From a checkpoint of a small mixture-of-experts model trained on Wikipedia: width 256, 8024 steps.
Below are experts of layer 8 (counted from 0) of a mixture-of-experts language model. Rows are named router (the router's row for the expert), up (a neuron's input weights, with its number) and show model dimensions 128-255. Each number is 128 + 32 x the weight over its row's rms, rounded and kept within 0 to 255.
Before each expert's rows: a language model's description of what the expert responds to. This comes from a sample of Wikipedia text that the model never trained on.

# expert 0
It responds to: Middle and final pieces of foreign personal and place names, often in tables and lists, such as Šara-van-ja, Naj-ran, Kun-gu-rov.
router [158 127  92 181 153  83 175 132 209 121 109 133 137 149 173 110 155  83 119 148 104 147 144 223 123  72 137 138 117 142 135  92 125 164 110 101  79 141  97 155 120 115 166 157 127  65 215 110  93 143 164 135 102  93 150 169 152  91 146 116 130 204 112 156 183 124 112 179 143 146 194  86 130  70 167 139 172 136  74  86 148 203 110 125 109 132 114 194 170 148 180 114 128 158 109  56 113 127 141 138 146 144  85 132 151 150 125 123  69 110 134 114 142 102 140 120 138  89 123 169 108 130 144 114 119 117 120 153]
up0 [135 100 203  95 127 105 114 133 114 134 125 151 137 117 144 143 111 136 116 156 139 134 122 179  52 122  78 137 160 164 127 186 152 189 115 118  87  64 146 157 154 121 112 128 179 140 163 155  95 172 190 102 102 111 119  82 120  76 135 140 112 136 128  94  92 138 136 148 102  94 171 128 140 106 113 102 102 162  87  99  88 111 117 110 141  85  64 179 128 116 158 132 109 137 128 152 125 133 149 209 119 160 146 171  75 128 152 149 139 160 155  70  93  79 164  82 125 158 107 201 158 164 130 133  64 149 177 118]
up1 [142 132 143 101 107 132 140 110 135 159  98 189 140 169 162 110  75  95 141 132 128 145 188 151 134 107  87 111  98 147 179 108 120 144 175  80  46 134 146 124 169 124 125 126 113 168  88 103 111 108 183 172 144 153 111 117 155 153 136 142  87 129 118  92 128 206  91 127 121 130 112 126 126 139 152 130 113  57 131 120 152 161  74 224 190 126 141 122  81 132 150 108 175  50 123 148  92 153 127 126 135 128  51  80 120 104 159  98 167 119 115  76 109  77 128 166 133 100  76 102 145 177 154 147 117  99 176  93]
up2 [ 90 127 166 155  93 204 101  73  77 146  79  88 142 100 101 184  81 159  74 110 102 105 144 142 151 102  94  94 168  58 149 135 117 162 120 112 140 153 132  91 208 120  88 108 142 162 157  89  88 124  96 128 161 186 143 128 170 101 180 101 119 111 135 101  97 142 141 151 152 129 148 101  98 113 145 176  71 126 112 117 127 125  84 139  80 125 134 143  58 166 132 102 173 198  99 134 129  77 141 123  92 128  82 145  90 167 121 131  95  94  53  84 125 119 104 136 110 103 127 153 155 115 116 114  44 136 120  99]
up3 [112 107 196  77 115  91 136 123  98 120 110 135 140 143  74  89 128 114 100 123 129 148 172 117  86  69 107 109 166 142  90 209 149  96 123 156 129  73 168  76 139 128 140 176 185 162 113 114 149 133 188 107 141  74 185  89 118 187 147 170 165  73 114 154 186 104 131 142  95 178 149 132  59  70 144 133 175 126  93  61  97 129 120 133 170 112 117 159 142 139 118 191 132 152  95 150  62 174  49 120 112 135  90 136 123 144  87 135 146 119 124 151 184  92  31 153 170 146 172 117 123 122 109 177 181 127 125 164]
up4 [173 134  96 140 106  93 105  66 150  85 149 133 162 128 106 115 176 105 116 147 152 150 126 182 123  67 125 121 145  65  83 120 153  68 113 150 162  71 123 173 141 121 137 131 131 131 156 121  92 131 117 131  90  83 189 172  83  98 134 181 157  78 120  82 149  80 179  84 138  76 122 148 150  73 104  74 122 116 151 155 137 156  97  45 133 110 188 145 176 169  72 166 171 159 131 110 114 162 100 136 164 101 127 173 116 127 168  78 100 109 131 125  76 144 150 126 141 180 114 112 118 122 118 144  90 128 178 132]
up5 [113 142 138 140 138 171 141  99 152 150 167 141  89 193 190 150  64 166 102 128 120  87  92 152 141 138 178 166 100  83  96 118 148 100  75  80 140  37  97 152 116 167 160 142 185  99 175 137 115 103 147 196 122 100 154 110 114 154 126 124 113  64 178 133 149 154 126 106 116 125 105 113 111 124 202 132  63 164 117 118 110 180 113 117  89 134  83 176 133 120 120 112 131 122 110 129 134 123 103 172 145 141 131 140 132 144 201  80 129 167  88 128  85 157 109 103 166 160 121 141 110  98  75 174 165 107 146 128]
up6 [117 130 101 104 208  83  83 151 128 138  87 118 131 183 181 163 219 153 179 117 124 163 139 137 117 157 154 134 107  91 121  90  85 148  99  59  84 108 101 130 125 136 132 151  91  92 157  95 154 122  74 120 123 110 237 110 113 130 106 131  97 130  94 136 164 103 140 137 115 110 142 144 146  83  69 133 110 158 180  88 146 147 107  53 101 155 109  94 129 140 115 114  93 175 141 126 130 103 147 186 107 169 109 150 189 109  93 148  76 124 110 114 162 121 176 118  97 119  79 179 134 108 151 117 109 182 111 179]
up7 [130 133  79 123 149  96 134  75 128 190 162 154  93 125 136 168 130 208 103 130 103 110 100  96 166 130 162  95 128 194 159 160 184 135 101 114  97 171 131 118 160 166 188 120 107 149 125 153  93  79 175 117 113 154 117  76 106  73 111 159 129 109 163  95 182 108 110  78 166 163 136 121 130  92 144 121 151  57 196 109 208 117 103 128 130 155 105 114 114 143 169 169 181 107 111 142 156 138 150 177 179 150 140  86  87 148 120 118 144 143  74 115 136 177 134 139 169 127 130 105 129 116 102  95 200  77  96 122]
up8 [ 87  80  83 110 114 125 103 105  91 124  76  68 118 168 140  89 150 104 142 169 117 120  73 151  75 122 121  75 199 128 128 116 148 133 102 141 137 138 131  91 188 152 146 138 138  98 135 144 147 130 178  99 130 140  89 155 124 101  96 132 126 141 192 131 108 149  78 143 143 130 168 103  98 123 131 250 174 141 141  85 176 159 114 176 134 131 115 123 141 147 197  93 123 148 100 145  95 164  96 163 125 124 120 156 164  84 149 150 104 121 111 102 117 218 113  81 122  80 124 146 109 103 141 131 160 133 145 132]
up9 [137 157 155 200 173  87 161 177 103 133 173  90 144 132 101 110 125 147 139  89 120 138 119 100 112 130 117 138 115  93 116 179 111 188 134 145  58  61  93 139  77 123 149 187 164 188  98 105 170 125 162 174 165 204 116 113 150 128 106 174 156 146 122 164 139  87 178 161  79 117 110 145 113 167 160 131 129  53 145 117 100 143  87 167 125 141 209 102 146 135  90  88  81 129  91 139 126 136 119 121 105 141 122  89  84  61 116 110 151 154 151 151 101  70 171 131 170 107 103 159 212 186  94 108 147 184  56 104]
up10 [174 155  78 157 138  69  77 142 138 151 110  88 121 160 125 147 110 105  74 130 135 105 105 148  92  96 102  87 109 136 115 105 116 150 162 135 165 122 146 159 115 117 136 153 140 181  73 150 191 138  93 122  81 200 174 143 126 108  98 136 147 150  89 110 131 115 167 108 133 146 187  76 150 160 154  99 103 132 156 143  96 165 180 128  70 137  98 134 140 211  84 154 142  83 128 126 119 161 109 137 157 130 167  95 145 142 173 128 108 196 119 182 128 141 127 185 107 114  94 106 103 107 107  99 143  68 120 136]
up11 [ 80 119 118  86 140 160 122 131 153 117  92 124  76 156 176 119  71 118 146 161 164 166 164 188  40 108 140 131 136 133 123  89  78 145 160 118 178 107 132 132 112 111 143 115 194 147 109 136 133 119 166 105 119 160 100  75 191 149 108 133 163 200  96 100 163 155 166 178 105 101  83  96 128 122 152 133 110  72 122 101 151 117 156 138 103 102 125  95 133 143 112  93 155 169  80 156 153 190 153 126 123 172  71 130 158  83 138  68 142 142  73 176 117 180 190 106 149 194 104 142 138 165 139 134 114 157 110 176]
up12 [115  91 124 148 170 130 135 113 124 206  98 149  43 128 122 167 139  81 231 138 154 163 133 166 120  74 116 165 150 132 110 103 107 150 115 118 148 130 138 193 102 125 134 162 207 160 156 111  80  78 179  86 124 102 115  79 128 134 138 148 123  56 182 157 184  91 117 149  91 192 143 117 109  92 189 153 142 101 138 147 135  93 144 150 122 139 122 134  40  72 140 138 131 138 127 156 129 110 146 123 119 155  77  92 138 107 173 167 162 111 144 195 115  70 151 177 122 164 140 108 144  97 145 101 132 106 111 144]
up13 [194 131  92 106 136 106 160 172 183 117  80 161  90 108 136 136 113 170 108 154 135  72 105 117 107  93 116 140 153 127  30 129 118 119 102 110  80 153  88 164 144 136 152 170  75 120 232 169 133 124 149 162 168 133  89  96 125 101 173 153 148 126 169 162 104 136 172 108 118 116 102 148  88 141 164 129 115 119 139 104 182  78 144  71 163 133 112 165 151 118  78 108 149 135 189 134 134  87  93 105 125 152  93 125 148 100 109 158 132 120 158 122 135 136 111 103 205 133 162 104 114  59  79 184  99 142 123  74]
up14 [160 135  79  91 105 144 150 121 129 108 145 142 137 164 126 117 129 137 152 120 107 179 112 125 104 143 119 128  81 124 106 167 148 140 133  62 148 130 112  95 156 113  87 112 120  31 119  81  63  94 146 147 111 135  61 145 108 131 112 164 169 171 135 123 149 139  54  86 193 103 162  99 122 131 132 141 165 130 132 149 171 207  98 156 116 116  76 139 142 150 114 191 181 158 115 154 124  84 131 106 143 144 101 124 169 121  58 138 101 130 164  77 133 149 127 138 132 156 110 189  95 142 169 134  90 115 104 161]
up15 [ 87 146 134 165 137 174 154 175 139  99 118 163 141 123 135 184 129  97 126  78 115  99  87 119 133 130 143  77 170 138 137  95 136  44 125 138  76 108  92 117  64 115 132 185 149  87 152  86 111 172 154  93  71 145 105 111 105 150 129  79  71 160  72 115 166 125  57 159 148 104 161 176  87  73 151 144 138 147 118 158 118 117 142 112 159 145  91 103 121  89 144  82 129 146 114 164 149 105  96 130 191  84  91 114 123 196  83 111 170 138 118  91 125 122 175  92 181 161  88 176  68 105 146 124 125 108 113 121]
up16 [ 90 100 102 177  97  94 154 150  86 163 101 102 147 138 131 160 129 145 163  70 104 143  80 163 102 139  99 120  90 175 163  80 167 118 207  79 133 175 119 148 110 141 185 149 145  93 120 124 144 104 157 156 133  94 136  88 130 128 107 107 151 120 141  97 144 165  84 161  97 108 105  54 140 155 135  63  94 102 100  83 166 119  69 191  83 121 172 142 119 123 117 184 131 114  88 145 142 129 121 169  91 175 100 120 132 111 158  93 102 168 120 100  93 120 169 151 115 121 130 166 185  82 186 125 105 118 171 115]

# expert 15
It responds to: Opening or inner word pieces of proper names, song titles and rare words, such as Mc, Sch, Pa, Rub, Break.
router [106 138  99 133 143 116 146 179 147 111 161 137 150 118  98 131 136  49 120 138 120 124  69 158 185 154 132  47 137  95 145 135 120 145 135 159  56 181 107 161 126 124 108 142 133 110 142 103  97 168 118 123  89 134 166 179 106 107 198 145 169 193 115 156 145 150 122 167 148  96 158 154 161 145 127  77 144  95  93 123 141 166 115 108 182 153 123  94 151 179 165  68  92 158 129 123 113 127  84 167 140  76 113 144  94 180 108  84 106 134 161 102  84 141 159 110 108 179 122 105  72 126 147 158 146 144 128 159]
up0 [148 147 174  47  88 147 203 127  79 137 177  82 157  90 111 118 188 134 118 130 104 152 115 182 121 147 120 117 100 136 109 147 125 201 122 175  83 119 171 141 119 160 135 128 120 132 149 135 119 136 172 181 151 114 142 165 133 173 139 107 124 138 119 139  91 118  78 130 165 126 147 206 134 172 100 115 146  96 147 162 124 120 106  94 169 120 144 130 124 115 129 110 113  50 102 115 135 164 147 209 169 108 138 130  48 117 134 127 183 161 136  63  89 207 146 146 123 133 105 139 134 194 164  92 106 151 134 207]
up1 [143 103 117 171  79  99 139 148  89 199 100 146 146 128 114 127 118  89 111  95 153 132 152 188 131 147 193 155 119 132 218 138 144 179 109  72  87 198  77 148 140 146 136 153  90 189 157 134 121 171 152 122 165  97 162 106 139 182 103 125  65 134 116  77 151 154 104  75 154 130  97 173 144 108 151 186 186 158 154 114 110 152  79 133 146  65 145 136  74  84 148 131 117 200 210 135 106 144 125 118 147 113 103 114 102 118 105 115 147  95  99 155 101 144 116 125 111 109 179  92 150 109 133 132 174 113  70  81]
up2 [147 108  91  67 141 158 131  96 115 131 115 119 135 123  95 161 150 134 160  90 168  55  92 163 154 145 121 148 155 154  94 143 154  56 111 152  63 100 173 128 157 114  81 131 139 128  78 176  71 120 193 109 118 114 179 110 184 177 137 159 164 110 102 162 134 135 157 128 154  98  83  92 207 144 159 123  88 151 123 139 102 167 116 170  60  52 140  75 146 144 106 149 130 123 166 161 124 122  99  92 113 139 118 126  97 120 143  47 130 145  90 144 106 137  95  75 118 125 128 136  92 123 131 167 161 120 105 143]
up3 [139 121  74  99 149 114 162 143 143 160 140  96 164 115 110 125 185  96  90 101  93 103  91 148  76 127 115  88  79 183 128 128 146 155  82 132 107 146 178 174  95  94 140 157  97 176 132  85 178 112 124 136 142 130 187 169 110 111 175 122 124 190 119 136 175  58 116 215 161 146 151 130 132 150 118 168 103 154 177 138 121 111 119 215 105 130 114 117 119 103 133 102 109 110 133 177 125 114 105  77 164  97 143 127 126 167 112  79  95 133 145 128 156 132  87 115 113 115 147 140 135 126 173 118  88 108 108 107]
up4 [ 98  84 102  54 133  36 114 107 182 125 134 131 133 110 133 165 177 113 108 170 185 163 110 101 119 138 128 141  97  81  54 121 115 136 118 148 149 147 151 176 100 144 120 177 161  96 146 121 146 158 131 107 103 144 103  80 130 116  95 153 175 164  90 118 132  61 127 120 161 149 123 155 104 101  82  83 127 100 112 131 117 147  86 142 153 104 125  78 171 177 178 179 111 142 110 104  86 125 140 153 197 168 133 178 132 176 102 156 101  98 110 135 124 201 167 127 177 117  56 113 111 144  80 149  60  72 178 111]
up5 [108  99 135 141  65 113 111 115 179 144 217 148  62 138 154  93 162  81 156 131 118 125 146 161 141 155 132 140  66 119 165 105 122 121 165 134 142 144  91 163 128 121 168  82 147 122 132  93  96 141 144 172 152 173 129 157 173  56  91 103 136 123  55 124 118 125  98 185 138  84 153 133 194 189 147  56 122 136 139 147 111 170 185 100 126 101 156 130  98 122 183 122  83 102 145 126 124 166 118 112 168 142 121 145 122 114 152 117 118  99 149  99 137 151 160  86 100 147  87  60 113 116 172 151 140 136  92  95]
up6 [191 133 101 164 131 131 125 199 102 153 112 105 143 118 167 140 143  58 163 204 144 151  94 140 151 161 161 163 137 117  96 140 136 103 113 140  94  92  84  79  93 212 147 112 127  94 139 111  82 133 132 106 136  84 108 160 102 131 100 202 174 145 129  77 115  74 155 160 134  81 137  98 129 182 139 121 130 161 126 133 137 162 204  92 117 108 103 126 142 173 118 117  61 188 130  96  90  94  77 131 178 114  88 138  92 129 143 154 102 122 105 107 105 166 124  66 161 121  87 118  78 117 151 167  99 116 111 114]
up7 [ 49 138 160 125 154 109 168 113 106 101 145 129 115 144 160 101  45 114 124 133 120 181 137 158  74 124 165  98  81 132 135  83 161 174 174 178 113 208  74 112 152 153 180 121 142 103  79 125 144 168 158 115 146 134 128 107 133  91  67 129  93 128 148 195 162 137 185 141  49 125 114 145 134 149 112 101 129 130 155 135  98  84 132 112 115  84  97 141 129 139 161 140 136 109 163 171 143 155  94 156 206 148  74 125 115 105  70  87 196  91 124 147 147 191  92 131 187 120  82 149 131 158 137 162 103 118 142  88]
up8 [142  94 114 117 169 158 159 107  90 111 107 147  79 111 168 115 125  28  81  87  96 185 112 149 155 150 131  80 158 116 109 146 156  99 124 141 146 112 161 111 202  91 180 134  81  87  87 108 156 146 105 132 100  67 145 150 134 148 110 192 138 134 146 130  56 129 160 111 166 197 168 108 136  80 158 132 106 167 168 135 120 141 134 104 113 219 104 119  99 142 133 128 136  97  98  59 119 101 117 169 200 136 102 186 165 135 161 132 105 121 157 131 131 207  91 123  79  88 147  91 140  95 133 162 115 150 118 157]
up9 [132 118 156 100 171 107 113 145 170 137 116 145 103 117  89 148 130 165 109 120 119 159 139 128 133 110 161 129 152 144 127 169  77 105 162 114 141  68 161  89 108 115 141 118 138 107 142 160 124  65  70 147 131 166  71 118 168  90 158 101  78 166 126  87 114 162  82 133 152 147 139  72 154  98  96  81 168 128 165 104 172 122 162 137 129  96 101 167 116 117 116 187 171 186 169  97 112  95 126 114 117 137 102 133  56 155  80 122 125 134 189 149 185 127 130 159 131 193 181 131  89 125 148 138  86  54 159 142]
up10 [180 141  86 115 189 129 147 117 134 138  86 136 133  74 149  75 126 138 135  90 144 148 153 102  96 150 150 165 119 146 175 159 121 128 123 174  93 101  78 174 148 170 115 189 137 142 144  81  66 132 186 149 124  61 131 140 144 104 162 138 105 197 132 137  89 133 118 168 110 130  98  43  88 141 103  99 155 140 147 146 148 135 157 194 151 177 154  86 149 110 142  90  58  97 122 108 160 125  73 114 154 152 103 104 152 120 149 132  93 123 124 100 167 179 115 152 124 127 111 126 134 153 128  96 161  64  82 141]
up11 [ 68  85  98 153 135 178 121 190 164  63 218 112 153 171 165  93 159 115 155  45 181 114  90 175  83 120 105  71 122 156 150  56  99  91 125 154 110  98 150 164 105  91 117 131  77 109 113 151 170  85 181 146  94 155 124 123 106 153 117 100 113 131 133 183 140  97 132 174 118 107 168 219 117 138 121 127 123 154  97 177  94 126 177 169 170 186  76 139 113 147 165 100 116 122 147 100 192 170  97 105 128 117  99 168 139  97 101  87 172 118 139  80 140 117 135 153 146 161 123 156  49 153 131 178 129 166 104 181]
up12 [ 76 130 118 118 151 117 168  97 171  91 115  95 148  96  95 191 124 143 132  88  90 149 117  74  98 134 110 179 146 104  74 140  56 181 155 126  57 201  89 107 110 104 200 166 154 134  92 107 128 137 100 119 125 120 100 159 133 102 152 126 135 155 134 135  90 162  92 142 146 118 185 166 115 146 160 177 141 110 163 157  98 121  58 152 150 119 117  82 133  95 105  87 114 181 127 149 162 184 134 138 149 121 129 106 131 117 133  98 150  67 111 183 147 184 149 163  89 130 157  68 117 149 146 126 131  76 117 199]
up13 [165 110 124 130 154  94 168 169 140  57 153 123 246  66 118 109 133 139  85 117 183 130 117 103 114 150 106  57 140 134 127 117 146  95 145 140 151 151  88 151 127 158  96 133 106 132 162 141 100  61 133 155 114 152 131  81 114 150 166 159  83 134 201 137 172 177 160 142 130 171 118 153 169 155 220 159  98  59 135  89 126  98 138 133 136 118  70 105 128 160 102 121 129 155 156  97 139  97  85 109 177 122 111 127 176 159 129 158 157  57 161 164 140 161 155 115 163 122 117 181  97  58 102 141 107 121 178 106]
up14 [146 137  98 119 128 126 159 135  83 117 139 152 136 130 117 141 112 146 173 136 190 150 178 132 183 128 128 163  81 160 145 155 109  66 120  96  64 123 154 156 118 141 135  83 108  87 190  76 153 166 147 220 147 166  68 142 137 121  90 175 156 162 137 149 102 139  80  98 161 113 142 116 143 111 104 159 138 103 118  87 167 145 179  81 108 107 163 138  91  95 157  79 132 106 181 147 123 169 134 134  75 160 149 142 159 160 105 134 151  98 113 151  99 153 138 124 133  49 135 150  50 154 128 139 137 130 107 142]
up15 [109 136 126 193 155 134  79 145  77 105 118 127 125 168 142 140 125 133 142  73 151 113  51  89  74 159 102  49 159 108 118 149 112 103 156 121  90 109  83 141  92  97 186 132 154 129 125 124 144 110 125 155 103  96 130 147 142  90 111 133  12 139  99 176 184 105 139 131 143 150  97 154 113 115 175 124 127 110 135 164 113 199 138  99 183 104 113 133 132 123 170  82  46 148 103 139 126 116 127 119 130 129  86 138  82 170  83  78 158 155 197 169 177 132 134 127 143 112  88 125 106  68 163 196 161  97 117 141]
up16 [139 113 148 127 172 127 126 101 135 100 123  89 122 119 112 136 195  95  96 109 178 163 144 179 122 137 146 127 170  95 103  86  85 110 128 165 119 127 154 109  99 105 186 111  74 130 182 130 161 141  91 144  88  82 143 214 137 155  88  95 187 143 104 112  57 134 122 160 160 105 129 123 148 155 113 159 141 133 125 102 130 155  79 141 149  87 171 116 105  54 125 154 161  97 166 127 120 124 173 215 134 104 112 104  94 133 173 127 102 132 199 147 148 160  91 119 179 146 153  83 110 182 146  94  96 170 134 168]

# expert 14
It responds to: Capital letters, abbreviations, symbols and spacing in table cells after a pipe or semicolon, such as NYS, POL, $, L.
router [140 131 149 117 137 136 168 160 160 143 117 144 141  92  97 156 111  13 191 153 103 147 132 138 130  74 147 100 164 121  70 154  92 220 138 131 127 112 145 144 138  74 201 109 150  91  93 130 146 148 131 193 107 111 114 130 115 134 152 108 163 142 165 177 198 162 145 118 185 168 151 117 154 118 110  77 136  90  44 131 137 127 101 118 189  88 106 152 119 149 129  88 116 168 150 103 126 162 139 165 131 117 114 137 111 195  97 129  99  85 120  91 121 150 135 177  90 121  70 148 116 170 143 136 166 145 123 183]
up17 [158 106 156 113 159 104 139 130  99 158 149 100  90 144 101 107  95  55 101 159 139 152 127  88 135 130 141 119 118 193  93 164 127 184 124 105 106 146  69 152 138 125 149 170 158 177  79  65 105 143  86 169 121 160 110 127 126 158 154  99 186 155 127  95 162 118 144 120 101 148 143 149  82 178 119 118 171  74 119 152  99 133 104 201 169 114 137 153  92 191 126 165 123 112 137 150 178 127 134 126 143  53  98 153  70 121  62  42 171 111  74 121  98 170 103 162 127 133  67  98 119 124 140 109  81  99  83 116]
up18 [ 89 123 112 122 157 126 135 117 147  86  89 111 105 110  94 100 136 145  50 117 125 152 136  82 150 151 130 119 159 137 112 105 136 178 123 108 153 133 105 131 146 164 176 134 176  94 123 102 112 144 101 135 118 158  80 134 174  39  95  79 140 135  93 121 133 107 111 162 173 108 161 132  93 102 117 119 117  97 104  33  91 160 150 147 217 155 157 103 154  99  85 175  73  87 116 104  93 188 147 103 111 193 128 106 101  98 155  58 185  92 108 153 151 112 170 149 101  83 124 117 124 166 167 185 143  63 111 135]
up19 [ 95  83 176  93 115  90 167 138 110 108 109 155 163 155  80 114 101 119 121 108 116 121 114  96  77 148 180 154 152 106 123 131  45 190 174 163 110 119  93 184  72  99 141 140 120 142 150 116  95  98 161 133 114 118 195 133  97 152 160 118 139 105 129 142 119 165 114 152 112 162 114 100  89 140  68 152 125 130 109 105 121 115 135 135 148  80 112 149 165 136  99  96 162 207 165 205 236 100 110  76 115 143 112 121 134  83 113 110  86  86 161 103  94 110  94  82 165 143 146 164 103 130 132 129 131 141 152 125]
up20 [109 142 134 110 138 123 126 160 124 113  97 112 142 150 110 198  84  85 139  71  78  98 102  89 112  97 103 116 156 135 125  73 142 184 156 148 131  97 134 172  59  87 197 105 160 120  94 113 124 141  62 140  92 110  97 130 128 138 123 205 128 131 139 158 172  90 103 152  69 145 125  90  88  33  96 117 141 116  84  67 104 149 119 125 120 180  75 153 171 146 160 119  96 128 140 156 164 148 144 126 110  78 117 119 155 179 103 129 207 183 148 114 155 109 109 146 145 204  87 147 121 142 124 139  74 114 152 127]
up21 [159 103 121 156 171  71 102 140 126 107  93  99 132 147 124 153 122 137 120  91 107 140 149  80 149 118 147 133 154  82 146 124 105 124 203  74 102 140 155 102 129 101 132 210  97  86 191  98 100 121 139 116 173 139 186 127 127 135  40  88  74 166 155 150 128 119 111 158 121  86 180  95 124 105 171 126 133  93 156 115 121 101 153 188  50 144 167  67 149 171 127 128 167 150 146 123 143  87 122 188 116 110 167 141 115 124 113 143 105 137 110 121  84 186 145 209 132 149 145 164 118 109  66 143 150 168  68 138]
up22 [153 136 113 123 136 143 170 107 128 117  98 122  90 100 139 120  94  83 188 110 140  98 155 135 125 132 117  82 196 148 116 187 152 153 137 157 161 154 168 126 129 100 125 146 150 110  85 178 118 127 136 119 135 124 155 150 151 199  92 174 121 132 107 134 166 130 126 175 103 116 159 132 123 114 165 176 137  99 162 145 142 127  90  75 123 140 141  98 131 135 143  63 156 110 161 149 165  93 143  88 135 158 153 145 104 180  66 119 185 106 155 140 133  69 141 114 182  99 143 112 175 143  88 155 107 138 109  71]
up23 [127 141 114 107 134 162 161  95 185 136 170 109 102 147 154 174 113  86 148 136  54 138 148 138  93 153 100  92 135  92 114 107  39 142 125 139 123 126 128 119 153 131 108  87  78 120 179 106 147  97 120  68 132 176 123 193 165 113 162 131 209  23  79  96 139 141 131 104 146 131 104  81 173 124 139  96 100  85 150  83 171 167 165 158  53 120 106 103 134 114  91 107 149 143 114 140  90 104 144 113  66 125 153 127 171  93  77  54 155  89  95 123 141  50 122 102 126  91  99 144  81 175  83 103  93  89  95 162]
up24 [120 152 119 159 142 167  85 123 119 141  71  84  63 144 124 168  84  87  97 171 139 156 116 106  90 114 118 142 117 144 130  94  98 160 139 129  53 114 151 111  61 181 166  93 171 133 105 148  87 139 177 144 109 181 131  83 137 135 151 112 141  90 130 147 188 150 114 187 118 120 160 120 101  76 156  52 158 172  90  95 118 160  63 115 143 104 162 114 122  92 138 143 105  97 162 129 134 133 136 100  91 145 183 168 159 101 144 138 101 123 101 148 100 132 141 148 123 205 156 115 121 112 125 228 166 132  92  95]
up25 [133  65 125 165 136  77  85 115 149  82 141 112 150  84 108  96  95 207 173 107 134 108  87 137 149 131 127  89 112 107 127 143 131  53 143  78 126  73 173  67  89 111 157 109 134 112 133  98 130  57 189  93 139 129 129 150 172 101  96 134 139 112 125 154 132 146 131  59 155 144 117 174  99  67 103 126 126 113 124 128 121 136 152  64 124 189 110 107 184 114 136 110 186 111  85  61 145 128 167 170 126 135 131 133 144 126 131  77 109 109  64 138 120 163 106  99 126  95 117 153 126 127 175 125  76 129 190  76]
up26 [146 160  96 143 170 125 146 123 141 102 164  90 138  95 122 161 142 100 167 146 145 239 157 121 147 146  64 145 130 103 136 138 129 132 100 123  94  99  99 166 114 123 159 123  88 120  55 130 145  90 150 120 169 122 145 126 123 117 133  89 141 120 162 123  85  87 160 107 161 106 174 147 173 142 113  79  77  68 135 118 164 204 137  78 142 195 183 118 127 150 116 120  96 164 135 118 146 118 151 140 119 130 170 177  61 108 115  88 125 123  78 122 141 148 166 127 175 129 178 156 148 109 116  95  93 155 118 125]
up27 [101 225 105 105 121  82 175 138 164 111 100 143 143  35 129 159 119 157 189 125 107 126 199  38  51 128 169 116  91 121  74  94 192 116 165 140  91  97 142  98 115 127 123  58  94  46 161 185  96 161 135 136 143 130 118  96 157  81 175 136 131 143 134 120 130 110 129 122 144 122  91 194 139 129 118  98 114  85 189 144  94  95 116 160 130 130  69 149 137 144 172 114 141 104 146 128 146 143 148 221 169 126 115  87 101 156  90 149 142 109 124 144 110  74 125  80 131 126  41 151 125 147 102 131 110 100 137 150]
up28 [126 132  91 148 108 188 130 150 125  78  68 116 124 120  73 111 173 138 120 157 108  95 111 156 118  83 142 194 155 104 140  75 116  91 101 161 127 124 179 126  97 109 158 122 130 105  66 120 131 117 129 105  83 139 134  85  84 165 102  69 145 147 176 173 125  95 162 145 121 139 167  96  70 166 115  77  73  91 143 135  63 140 158 199  76 106 121 139 150 198  72  69  95 111  63 141 159 108 112 110 131 149 163 173 144 122 121  94 150 120 120 106 107 190 119 127 117 116  96 146 146 168 156  83 117 139  49 157]
up29 [135 157 121 106 200 145 116 108 118 149 129 110 112 134 100  95 143  62 160 186 119 129  50  72 187 141 151 137 143 154 164 148 124  88 165 115 176 127  89 135 119 125  70 105 131 104 108 156 146 133 165 183  67 123 111  94 122 152 107 191 102 139 103  71 142  86 155  94 159 149 129 150 125 154 159 124  86 158 112  22 151 155 180 144 131  78 132  91 178 138 111 142 170 112 125 102 125 128 169 132 146 120 177 171 128 132  62 129 122 120 113 133  73 126 142 103 160 124 125 118 127 112 148 136 148  86 133 105]
up30 [102  92 132 179 127 138 154 183 105 125  85 123 151 122 103 164 154  93 168 140 113 158  94 119 167  76 143 194  68 138 130 100 134  96 135 159 120 163  85 136 118 108 130 137 139  92 147 168 164 108 123 130 138 150  85 142 121 111  65  86 195 102  70 117 180 148 147  92 114 126 110 146 123 108 168 121  26 131 162  84 128  87 136 161 128 108 155 142 106 147 125 110  93 125  76 110 114 153  90 137 122 118 111 173 123 135  99  89 117 132  75 177 152 116  48 191  91 118  75 185 101 145 120  98 131  59 164 176]
up31 [127 157  40  75 108 101 168  99  98 167 113 155 189 130 166 125 137 132 213 104 136 136 107 125 116 185 137 116 165  91 135  89 121 155 138  66 133 101 112 150 116 181 153 114 112 115 183 132 144 113 129 154 121 171 132  96 146 128  90 136  90 133 133  66 120 204 186 107 100 118 140 137 125 104 113  71 127 104 140 148 100  87 143 116 116 131  57 167 118  98  83 167 137 194 154 184  70 124 160 173 166  60  93 148 120  96  66 156 136 117 112  84 123 147 138 144  88 158 123 133 101 126 118 122 130 170 101 145]
up32 [125  81  92 112 133 152 163 157 107 139 100 138 137 113  57 185 117 104 171 151 122 159  88  87 109  66 112 102 153 145 150 105 122 132 149 125 139 114 157 106 122 114 157 147 148 106 123 159 132 195 113  86 100 172 157 102 148 149 140 129  63 125 131 168 124 181 149 148  75 131  72 156 119  89 141  48 170 158 128 180 137 108  88 171 169 160  46 118  77 161  77 172  79 142 135 117 133 101 143 123 106 164 114 116 112 146 125 152 110 163 138 184  71 138 177 118  76 161  86  93 147 119  90 187 111 135 114 170]
up33 [170  75  98  94 141  97  77 144 143 158 131  88 149  64  78 156 140 107 164 114 100 120  59 118 104 113  67 133 100 154 116 116 101  58 164  78 106 142  93 127 146 103  83 124  76  80  66 133 109  55 185 164 107 159  95 145 129 147 142 118 111 185 121 155  87 122 160  94 115 111 150 109  81 120 113 145 150 178 164 115 138 135 120 140 163 108 134 105 131 133 192 115 194 118 131 166 134 104 147 124 176 111  78 161 140 141 132 182  87 136  85 111 147 141 147 134 113  94 135 149  96 105 172 115 122 110 140 142]